From a checkpoint of a small mixture-of-experts model trained on Wikipedia.
Experts: 48 experts in each of 14 layers, 96 SwiGLU neurons an expert, 2 picks a token, a shared expert of 128 neurons.
Below are experts of layer 8 (counted from 0) of a mixture-of-experts language model. Rows are named router (the router's row for the expert) and show model dimensions 0-31. Each number is 128 + 32 x the weight over its row's rms, rounded and kept within 0 to 255.
After each expert's rows: "comes after" lists some tokens at least twice as common just before its tokens as in all text. This comes from a sample of Wikipedia text that the model never trained on. Tokens count by the router's weight.

# expert 28
router [ 87  97 120  90 129  97 125 127 142 137 132 153 133 111 130 168 104 185 121 101  88 183  99 152 142 136 103 206 129  86 187  99]
comes after: " |", "|", ";", ":", " and", " |\n"

# expert 44
router [ 95  89 128  82 107 117 135  98 142 118 129 150 130 112 126 159 133 177 137  84  77 169 105 151 127 143  93 189 147  80 178  93]
comes after: " ", "20", "0", "1", " that", "%"

# expert 36
router [ 75  72 148 143 130 136 140 146 157 123 134 133 129 101  63 171 149 135 117 141  98 148 124 150 137 139  62 156 179  80 136 137]
comes after: " to", " he", " would", " He", " and", " who"

# expert 43
router [108  66 153  61  86 138 155 142 145 105 185 162 151 155  95 151 132 177 180  99 114 152 143  96  89  89 133 156 154  82 139 140]
comes after: " C", " G", " S", " J", " P", " Z"

# expert 47
router [ 98 137  83 119  77 148 115  99 152 151 113 132 116  94  75 178 133 172 122 158  80 167 126 127  63 151  57 196 184  83 167 157]
comes after: " was", " is", " were", " are", " be", " been"

# expert 39
router [ 96  97 163 104 130 100 133 121 121 150 131 150 103 131 135 168 108 146 168 136  60 115 126 150  97 141 107 207 106 107 177 106]
comes after: "1", "2", "3", "0", "6", "4"

# expert 10
router [122 117 104  77  95 144 103  97 144 126 173 148 120 123 125 171 139 155 102 137  92 169 121 142 124 154  63 158 129  66 146 104]
comes after: " a", " an", " =\n\n", " is", " as", " American"

# expert 27
router [112 105 129  67 141 103 116  56 170 101 123 156 100 113 112 145  89 160 116 143  65 137 111 132  97 177  76 162 111  91 181  79]
comes after: ",", " ", "19", ":", "20", "),"

# expert 22
router [ 99  93 152  42 123 136 126 124 142 129 114 148 157 145  97 157 118 185 164 112  92 150 145 136 118 163 115 206 116 115 153  72]
comes after: " of", ".", " at", " with", " for", " from"

# expert 37
router [ 91 113  96 106  80 159  91 145 148 126 191 178 156 119 114 169 131 145 125 133 129 163 167 132  99 131  80 152  84  93 142  89]
comes after: " of", "==", "'s", ":", " the", "ic"

# expert 26
router [ 99 120 135 151 136 136  88 142 126 122 125 160 131 143 107 154 100 136 117 176 117 218 173 144 136 125  59 208 174 101 157 114]
comes after: "-", " |", "==", "\n\n", "|", "Personal"

# expert 5
router [113 119 153 150 107 162 108 128 157  94 125 157 120 134  85 214 103 112 155 148  69 147 126 114 106 160 123 161  99 102 165  91]
comes after: " |", "|", ":", ";", ",", " in"

# expert 24
router [ 71 119 139 101 130 163 143 144 187  69 179 157  93 124 102 126 141 141 134 120  80 116 124 118 102 168  84 159 149  94 165 118]
comes after: " ", "19", "20", "18", " (", "–"

# expert 4
router [ 93 104 148  78 101 143 104 132 149 138 117 148 138 116  99 129 159 169 144 121 107 164 146 138  87 133  77 130 145  93 150  80]
comes after: " of", ".", " in", " with", ",", " as"

# expert 17
router [104  95 174  76 110  98 150 125 168 129 117 146 126  79  80 125 118 149  97 138 105 146 150 150 179 171  58 179 140 106 161  82]
comes after: ",", " was", " known", " also", " he", " and"

# expert 42
router [ 92  82 129  85 111 143  91 115 126 123 194 165 151 135 116 137 154 132 153  88 101 152 109 156 153 142 103 148 174  81 202 104]
comes after: ".", " and", ".\n\n", " B", "B", " He"

# expert 9
router [ 69  66 125  83  77 142 129 132 115  95 142 129 116 120  72 168 130 164 143 149 107 154 157 166 105 170  95 151 190  74 177  99]
comes after: ".\n\n", " \"", ".", "\n\n", "==\n", " ("

# expert 34
router [110  87 178 114 131 158 129 158 157 141 133 153 121 129  77 144 135 138 148 112  74 159 143 111  93 128  68 181 127 145 140 126]
comes after: "\n", " |\n", ")\n", ";\n", ")", ".\n"

# expert 1
router [105 107 126 116 104 134 122 113 121  95 145 129 116 130  64 172 166 161 137 123 124 104 149 161 117 105  44 131 151 126 120 120]
comes after: " in", " In", "In", " to", " for", " dis"

# expert 40
router [ 88 133 164 154  81 140  91 187 169  94 160 134 127 141 125 157 122 141 100 155 148 202 154 165 138 111  53 170 138 111 123  88]
comes after: "-", "|", "\n\n", " •", " Binomial", " also"

# expert 20
router [ 64  67 133  92  88 116  90 136 118 120 121 147  87 117 104 150 167 131 111 155 127 174 137 177  83 172  47 207 115 114 179 151]
comes after: " a", " an", " his", "'s", " its", " first"

# expert 38
router [ 92  84 130  81 113 120 132 107 141 121 128 151 134 113 117 161 125 174 141  85  79 173 104 157 124 150  97 190 148  87 181  93]
comes after: " ", " |\n", "\n", "|", "%", "–"

# expert 32
router [102  87 129  74 113 118 140 103 138 117 125 153 137 116 122 164 126 176 137  78  81 174 103 155 127 150  91 193 147  86 177  94]
comes after: " ", "20", ",", "19", "–", "00"

# expert 3
router [117 102 129  74  87 139 123 141 101  92 117 148 113 114  92 142 127 147 166 130 103 144 133 170  93 155  75 153 145  79 179 117]
comes after: " ", " the", " a", " his", "'s", "–"

# expert 8
router [ 67  95 172  67 137  88 126 120 100  99 150 136 102 125 135 161  99 160 123 171 160 151 137 141 113 128 118 136 157 123 152 151]
comes after: " the", " The", "The", " a", " A", "'s"

# expert 33
router [ 94 113 174 122  86 114 138 136 124 131 145 133  76 117  60 142 147 147  89 114 126 137  86 188 114  89  89 162 112  57 170 135]
comes after: " to", " for", " of", " at", " on", " with"

# expert 19
router [119  90 109  86  90 161 142 139 189 154 172 159 151 109 119 134 104 148 115 145  75 123 103 142 109 175  86 193 172  72 161 143]
comes after: " (", "19", "20", "–", "18", "("

# expert 21
router [123  57 109  67 154 105 103 147 134 120 154 136 102 127 121 163 113 155 123  99 116 137 123 177 110 126  88 162 126  99 161 138]
comes after: " the", " The", "The", "'s", " his", " a"